From a checkpoint of a small mixture-of-experts model trained on Wikipedia.
Size: 12 layers, width 320, vocabulary 21543.
Experts: 32 experts in each of 12 layers, 80 SwiGLU neurons an expert, 2 picks a token, a softmax router.
Below are experts of layer 4 (counted from 0) of a mixture-of-experts language model. Rows are named router (the router's row for the expert) and show model dimensions 0-159. Each number is 128 + 24 x the weight over its row's rms, rounded and kept within 0 to 255. Numbers have three digits each.
Before each expert's rows: a language model's description of what the expert responds to. This comes from a sample of Wikipedia text that the model never trained on.

# expert 11
It responds to: Pipe characters between cells in tables, usually right after a number or name, plus semicolons and dashes in lists.
router:091096113157155164112140082103146137091106160154099145112124175138101128162150128161103118156110083136122148127100136129150122085163151141150142113097088102125091143138158148130129098147135134135090178153119125132165152112093087149119119135136132128157165118192165170105099121129142139117128135155129107123130159109125117137123163103151135111077089166151103116110071157166132132108160132118136108135121102146154083068098111123105178116112127139117089093076119146152145166139124131

# expert 29
It responds to: Past participles and adjectives after was, is, to or a, such as made, released, located, distinct, new.
router:104122105132080122140042148134094147072112099093140116127118144105162164119129114152128120104147129136109121155136155132116092176089138134090109097126107118132101120114114117185106103070100157083169085128144113133154174125114150102148102125134154118158112155077125123092135174123096110143116127123159113147108129129139119098122113137126135113163160128149103134103162187157110146135138113132123152095149134118145163115166177118137146131149136159110106138098109092124100139141156073

# expert 31
It responds to: Middle or ending pieces of proper names and rare words right after a capital letter, as in H-allyday, Q-ureishi, O-carina.
router:181123123129122118170140095134098154113123135134112169106149123098161139158152125151137115149115103137139126082153097104173110134115136154132176137146155133156126152106149093119166147136120100151099112109129157130109096103083129122123166154112123119089142100131130150141119123125137111124167118113128100123171118106132147119100113182100100101144095150107103174159135143119154098139068135111110130135136148152123142130120138080169115123165152097125096107127086139129109094117109089

# expert 23
It responds to: Abbreviations and capital initials inside names, such as St., No., U.S., Ltd, and name pieces like Le, Conn.
router:143122107167129090157148163089110133150124097134117161159165097088134109129110131127070180119087095156125108163162105136130105146178097103123120140125094133163139125185110144138129170134135124143103177175115116138148114138123114157142126146150119102099142117149110128112136131145129156116123118070114155112098104162126161127154165125140188121144129120134133168107113111138140127135115093107115137163120144073121150113107135082125117138158116147120136144148146097144148104110152117

# expert 28
It responds to: Articles and possessive words opening a noun phrase, usually after a preposition or sentence start, such as the, a, The, his, 's.
router:123152177141092160129113111155121156148104148106130182122150111094122105083146144138166145159160154081117115166133143137145117093163154137128157124087126105130130125137099151155094105122148101142106146172141070132123096118152139127100157081137116097125142100142143125148101115081135153136135106150159129094174157147102116123164127146124135098099174116134201114085166145143133104100117113172139159139113095135147118139146111103151117089141165092141146142125152137132104084121122108

# expert 1
It responds to: Nouns naming creative or professional fields, often capitalized in titles or after "and"/"of", such as Art, music, development, design, research.
router:153133116157107115151189090109122095119117160135115158142134101149089104157138107112145141082116081193147153170139156112130152179165089139109140119138117105097116115155074154123114119177101137102150133157127157088105131099141131070135151136133112145124104164130105096115106146130150137144181132155137158124123121140162165114116161128095054165113121133115086141139096130147134149175152123140107139160103114107158113159111138129171083127152174130148129130128126100150100122157117155

# expert 17
It responds to: Mixed group: word-final pieces (Altern|ate, res|orts), closing parentheses, dashes in scores, and clause words like when, In.
router:156126132149097102154141102117133119165094160128121130114100121132115093171158083161147144131088115180078132166138173161062124128170103109106118113147161099148141144131113152125112101154091130129136119140136128120147127069117093093147113147117183126163122128127170095112117174120128152123113121132168095101133073110164146122086152136104131086083087125094122083113110182162128135159135108153107122129128094106107088124110110145147106097147154133160141119099155112129107090162126133

# expert 2
It responds to: Clause-linking function words in running prose, mainly and, but, commas, and auxiliaries such as was, is, has, had, are.
router:158146143161121176109102130113157125125154126097183155126148152123165162112145114133176150117138180084123084150132129124161127110152125085134127121096096161119111090158076124135121090131124128148134097163150156140146136132147133134071099133112114125143122161099149130142161158151092125120129115095103092125183116101184143102134102143152105168086155120113148169133162153081129092134113120151148145120153137140097115139140155161105134158101121120137112073196148169168142169162087118

# expert 30
It responds to: Initial capital letters or first pieces of names and titles, often after a quote mark or parenthesis, such as "N|othing, B|orthwick.
router:116140146148131107139161125113125156134123162133124132165151138163107123143144159098137125162135134107136117103134122104140161172100114135167181198166144130133118124110147100125144147095148072137155151116116144110111124123135142148147171130144091160112118123164118136148104128114083094151132142118124183125153173135136102115139111129158099127152147139095158148148132072142135107142168137096172102158136139138119158122107106111090108102119086104136098158129093125108147132109134155

# expert 10
It responds to: Bare spaces, opening parentheses, hyphens and en dashes in tables, dates and codes, usually just before a number, as in 2011-03, (22.85.
router:139108112152095152068143172100130160158107131120129113093190099106146113105118107098120116159104161110123145146164142135133113165140138136155133111132137135117148150109132125137130088140099144150175133139099151136173164122120113145128137112131123124141184098127121153103094114132150111127128170170127096125180120115096089106149128103162167152140130101090124113138115144100171159121167127144104145095101124149140111098109131150190081165112103143090150117171113127120105116114098147

# expert 0
It responds to: Number tokens and digit pieces in tables, scores, statistics and coordinates, such as 4 in season rows, 0–1, 66,969.
router:139123111081094129150176113135177124110074133158129102085132108170175118141112165097079149137113129090150171124127132113120127139103099146136160175164122176125136138138139109090096144135106165147142151126157125100127144119104137152141118094135114123089109111171123087158157120121123109139110080160129103132098153108182147143133146143142162147131122135131141131139109116154101092123110164107103117124146126108160137095062129142140149135110118139123089129126148117090135111104119109

# expert 25
It responds to: Leftover fragments with no clear theme: hyphenated compound parts like -person, -hand, ordinal suffixes like th, nd, and closing parentheses and spaces in tables.
router:116143116142115121141134144119106116154107129108125140113100096141122132162112079156115134134109116147147146183117165143084125107154130148130114144157154100141143142120153164136121124121116169104123148103129172141158120082136155077146079147172151137118113146145170078130117112111144150160120139163185148108135141156144158113126127099119128102165083140110094122156121140114104115105126089134107173119099112103122100172101116118113108148130155129180127144090151140134110128157120126

# expert 8
It responds to: Ordinary nouns closing a noun phrase after the or a, such as water, village, road, court, brother, gate.
router:111130126130146140160123082125125114131146130115093133127101090153145098140146146114122149125154121124122169149090137121142141125175150121111137103118098103116097160134121140153133161114120152075119120125078140100152091113132164137174127165141110149124124213121115142173110134101164148129142093090114142094107112123135138161099133137111126105149121150117109124135116160167161157147116157099110130078163133112161115168141116093169132128154150139159129110121130118129115125091131153

# expert 15
It responds to: Two groups: abstract nouns ending a phrase, such as loss, season, interest, progress, decades; and blank spaces, dashes and digits in tables.
router:150119115182102131131155093113101085115135151138116149110086091173087104157104081175136133102134083148118177190110184136080114081147123129143150092102143127148121131151108136127127116141101121144152143127132154161134145121111150071135120136142126112098123156125166097152095111124118153158090120140122087076161142139128140132119168133075109121113108127089087085106099130135157126121106115128082107153110130095104100136134145132145089077137134144162162123103146124106122114167112130

# expert 4
It responds to: Word-final pieces closing a noun, mostly plural or agent endings like -s, -ers, -ings, -ies, -ors, as in roses, leaders.
router:123140102094094110139124113182156132124132100154102129145108108119131147125134136144138140138116100117136177106139102114107115097138103121139082087129142132109098142139107149086168131154117177171118103100144163069094138104107150131138129141054139102113161126162115130142174109135160143096106168109149147144103104146161138113144127118151133142137138127135130108168142087101123108128145163131107104123112141144136103144114105108122142159127171129147160120141143129172138122131180121

# expert 18
It responds to: Relative and personal pronouns and clause-starting nouns in prose, such as that, which, it, they, and idea, thing, system.
router:149113172163129178095097142192149123099135117134100098129132090163116122162108186116136156139111151127132107116125144134124127148101100095149133127097080124089141134168109128102115120149124131153123114144117116119107130137131144122169159125133141134124137143100102131105181134131094104135125200087118095203075140158136121174150073104143084121105147112162119111120105128127114088084121130109111122141163119155099118153148131170128117109108123119110138107127142134125126110146173107

# expert 21
It responds to: Line breaks, dashes, pipes and bullets at list or table starts, plus infobox field labels like Species, Language, Date, Total.
router:106109132086128104126150146125151105142112084174128087147134115114111160101102144138108087114155096162114101127122121146122132131138123087097079113143121160115119126115129127110145118142174147113119165093143098112109082132127160148092107126127116159132133128073150135147110157148150100112114092149099106149093118100100122151135131145154114107098104107128148156138121106145157114145146120139159201127108135149135122103141086102079129130113134109105101142153107095153132129170165141

# expert 19
It responds to: Table row-ending pipes and line breaks, plus degree, minute and second marks, N/W letters and ft in geographic coordinates and infobox measurements.
router:080119141126079111108122134140134135124091171139168102095128139132097104107172096143096129142114145148100147135145135145124100106139115096108136137144148156159155151154142132131100134143126123095130122115151123128127109182127131124164068096104124135130115136122140132115130150116113137137100111164151154111133070098116110153137124135133117124114094140146120089104119141146154140127075156134104118124142100133139153106147144092102114122107123154131103088124134146146093075102079095

# expert 5
It responds to: First short pieces of split words, often names, foreign terms or Arabic transliterations, such as al-, d, p, Tr(uman), pale(ontologist).
router:102148142186127137136121152096113163122140098113124122174143119123130107118118111066136148132123145147094168106118118094110143128158124088158145158146163142113129142094111124149115147152102113141154117153100108131159109114153155181106129135175151162152167162124137123110114128090127145130160093148109086117107129130139104084120149106108097121142167100130171162147151095118126133111090096075134109132107106117100132113169152117103098094138111153131099164126171092137121113123119134

# expert 6
It responds to: Final pieces of foreign personal and place names, often in sports tables, such as -ana, -ina, -ya, -ville, -isa.
router:150122129126208125116120091144144100155089127135108158142161136092172132116131111140126089087161101121173158128167135139148136116113147141139144112134149106119162129118148106118151126125133159091103160162088162128080147097146090102126126100130108087150127093134130140080133078128149106151159162135156138134108118125112119103104100151092106139097129185131142136137154117119142184102101176199132117129111096153105132148118121114162181128105140139087179134126131140090136145129098150

# expert 26
It responds to: Year digit pieces and month names in dates, such as 201(5), 197(3), 29 October, 20 April.
router:143126150098170140151137122123081138165147154072140077105118156156138170178106171142137088148146182131131101115129139105175142097094166144116123143119115115174126070122154151170112092123131162136155130132130114167127167190108078108148135103130137098108119118109111084116130123140115161174114121144122162105079112123158126143095146147121166096062093120101140160138097122147154153096125076151120152158133126147146121180128158174127150129168128157168154142148155136116158159114112128

# expert 3
It responds to: Quantifiers, ordinals and partitive words in running prose, especially of after half, one, part, such as many, each, first, years.
router:131096117122105122134127146153122139069143150118183110140119143157167129123172102138166107160137165136145141156140164137121106108108119155116160129091126122154153148087118121175134131116152070132113104083105145100126146180140148105171125168103117183128102133113172135159130131156106127121138124120143125145142131119087106170120127106103177112140113135113114074140116117152110146097147116090098060131170167120140114150140135142137159118067116140137154107119121165097116130124151104

# expert 7
It responds to: Commas, full stops, semicolons and paragraph-ending periods at clause or sentence ends in prose, plus linking words like when, while, but, However.
router:121184122114121175112119156086119134120155187139164097107093132152167126125143168119141136143142165163166170117121124111163136149132139111145088100075146143164091066119115144096109120126123140138127132129161111110123118165160129115117162149142145084098108099171134139142167137108133140096143135106098164105162131139103134132130116098147121144158137102154135138180154157122092097147144158088104138142127151086086166159127140154128166118117137137158092118094128110139116151141126159

# expert 20
It responds to: Final nouns of proper names for organizations and places, such as League, School, County, University, Cup, Province.
router:144094104128212118121156107150109116155162110168111138134126130129110103149106101106103123094103143151135110102153088127099137102101173170123066151111109125098145128122136137131159131149115140152120090112126101144128136130133072142165151100101119109115188158158133175116135076119183103132158126125154135151106127136113132129118136147111138131113124169167099140122134128101113104130109111171145146107109086107133111110113162124107150198141175153114132116155145139140099124117132129

# expert 12
It responds to: Two groups: past participles and adverbs like named, won, respectively, together in prose; and stray symbols in tables and formulas, like —, %, ·.
router:129134075191081131122164080087126111087099129121109152115109109152109142158105054133135136069139118152074155125143103116091104135117136121127153144094099087131147133122117129125104134124121128104114095101117116145145153132121096113128077162161118139130122167096201122139094149105143160154110097109158131143156115163123150107086127152079118141158109124163141167120147140141090123126147116106110099132105116120168145146101124120123103115118105148172113127168108112109109119173107136

# expert 16
It responds to: Commas, dashes, ampersands and semicolons separating names from roles or fields in credits, rosters and references, e.g. Jamerson, Jr. – bass, Olson, James.
router:121130112128125132110156106158169099156101113144130161091142140076133097135118133097087142090133136092106093160118135139097141121124133103122159100170125132097153182129150108124109120152162107118139163161127144122169138112111149129104126105153153100153137118133121132145142112129148159130138113155102064071139141123114140107115137148173128171091132118115154084104107109134100113117145123130157087121120129167138117134129101136166147150138129119083154163116150120100115107088116177

# expert 14
It responds to: Number pieces and spaces inside long numbers, years and ranges in tables and lists, such as 786|7|49, 2005–|200|8.
router:132158101166081124139172113083105094120115134115117119134102097164110138162126087162141120097145132158118156163107160121096147139164115109138151109131161109109129155161114144108110081149088129142151117132140173143111128094109117087197084160135113129122116130126175092126103139109139138168090103139145085102141115167150158144115151148107133111126097165113120145111066123158128125143114100137109110127144102130125097171096118132143093114122129133170158120099166123120108126170122121

# expert 27
It responds to: Country, city and national adjectives inside proper names, such as United States, New York, American, Chinese Communist Party.
router:140132143096193112154159108119107158107102147100119129149091102141109105108130175105138122107158118127131109094103070113131108119091146164101162153151148097127137123106183103120156148070101155088119132125089101095092146109128114115139103127098131119108120088152117133186112098109087113120139138169127153136133148142109096167136137114107108127161098117108094137103121093161138144175147156114167143132142111120143126135126132156151120119148135169146151122161142126103160110095095170

# expert 24
It responds to: Short consonant-led pieces inside rare foreign names and words, after a consonant, such as av in Brazzaville, ö, ov, ik.
router:114174101095115107120097176138141079115164107106122161100118104110114115136119156153157127122142097059134132106089131143116170114127104102138117114146136129155160140152129150169141132147107145129104106116152154178161141112134136119119090142136127131167110106184141105092153128095120141121122182132149122098124094147160118150168134129097137111159142140103090098156154124053111141128138121155158118127130130093111115127086096105110094115112098110112163156091106168115166138139129124

# expert 22
It responds to: Wiki heading markers (==, ===, = Title =) at paragraph starts and the first words after a title, such as born, See also, politician.
router:125087141125162130138143129127129150181146089100126080154120160098109103112112137123142161117097144104115093113117091137112140145127109160133111111129122142087110092159156113076130123105159097120111090123145161165117112157152135111093147110141122129113093104077116104146087104191135133098127097123099141122122160084123168080141098113151109132154120144137123115103146131111131150149119107173124148092110158129143116131188133141125139137166102061136129160136130132140141179106121143

# expert 9
It responds to: Common prepositions right after a participle or noun in prose, such as based at, released in, crossed into.
router:132149145087142162100108134093141123161119126141128106081117181107121162128147092128145096178165136154172158116114138159116130149159123156117100169122143093127100115132083107145097118109158139124148134156116089164116136126158088154076098136123136133134111136114088102144116155150132111099116123088115138116123147161134150149100096108086174171160136093139113129108103141116079142127150117133124154141119150127181169169145126123112112118104122124129144125119142128115143096132140136

# expert 13
It responds to: Digit groups, decimal points and units inside numeric data such as census tables, election results and climate tables, e.g. 8,633, 20,000, km, %.
router:142129106136080141093104150133138114136174166123107150128126152140103163071118080158112151098139152109084113135143138120164130121136134106118151119128140097155180144105126135116163144128120155155104128108132135118098108108119154129136148113107144113138108119123103112081131123115125158167110107139141169136149136096116176119094120169124132122130129119135139117118143163160113109139098127132128131153140079133073171092133113167116152126156135137128111132116111124113112121092080131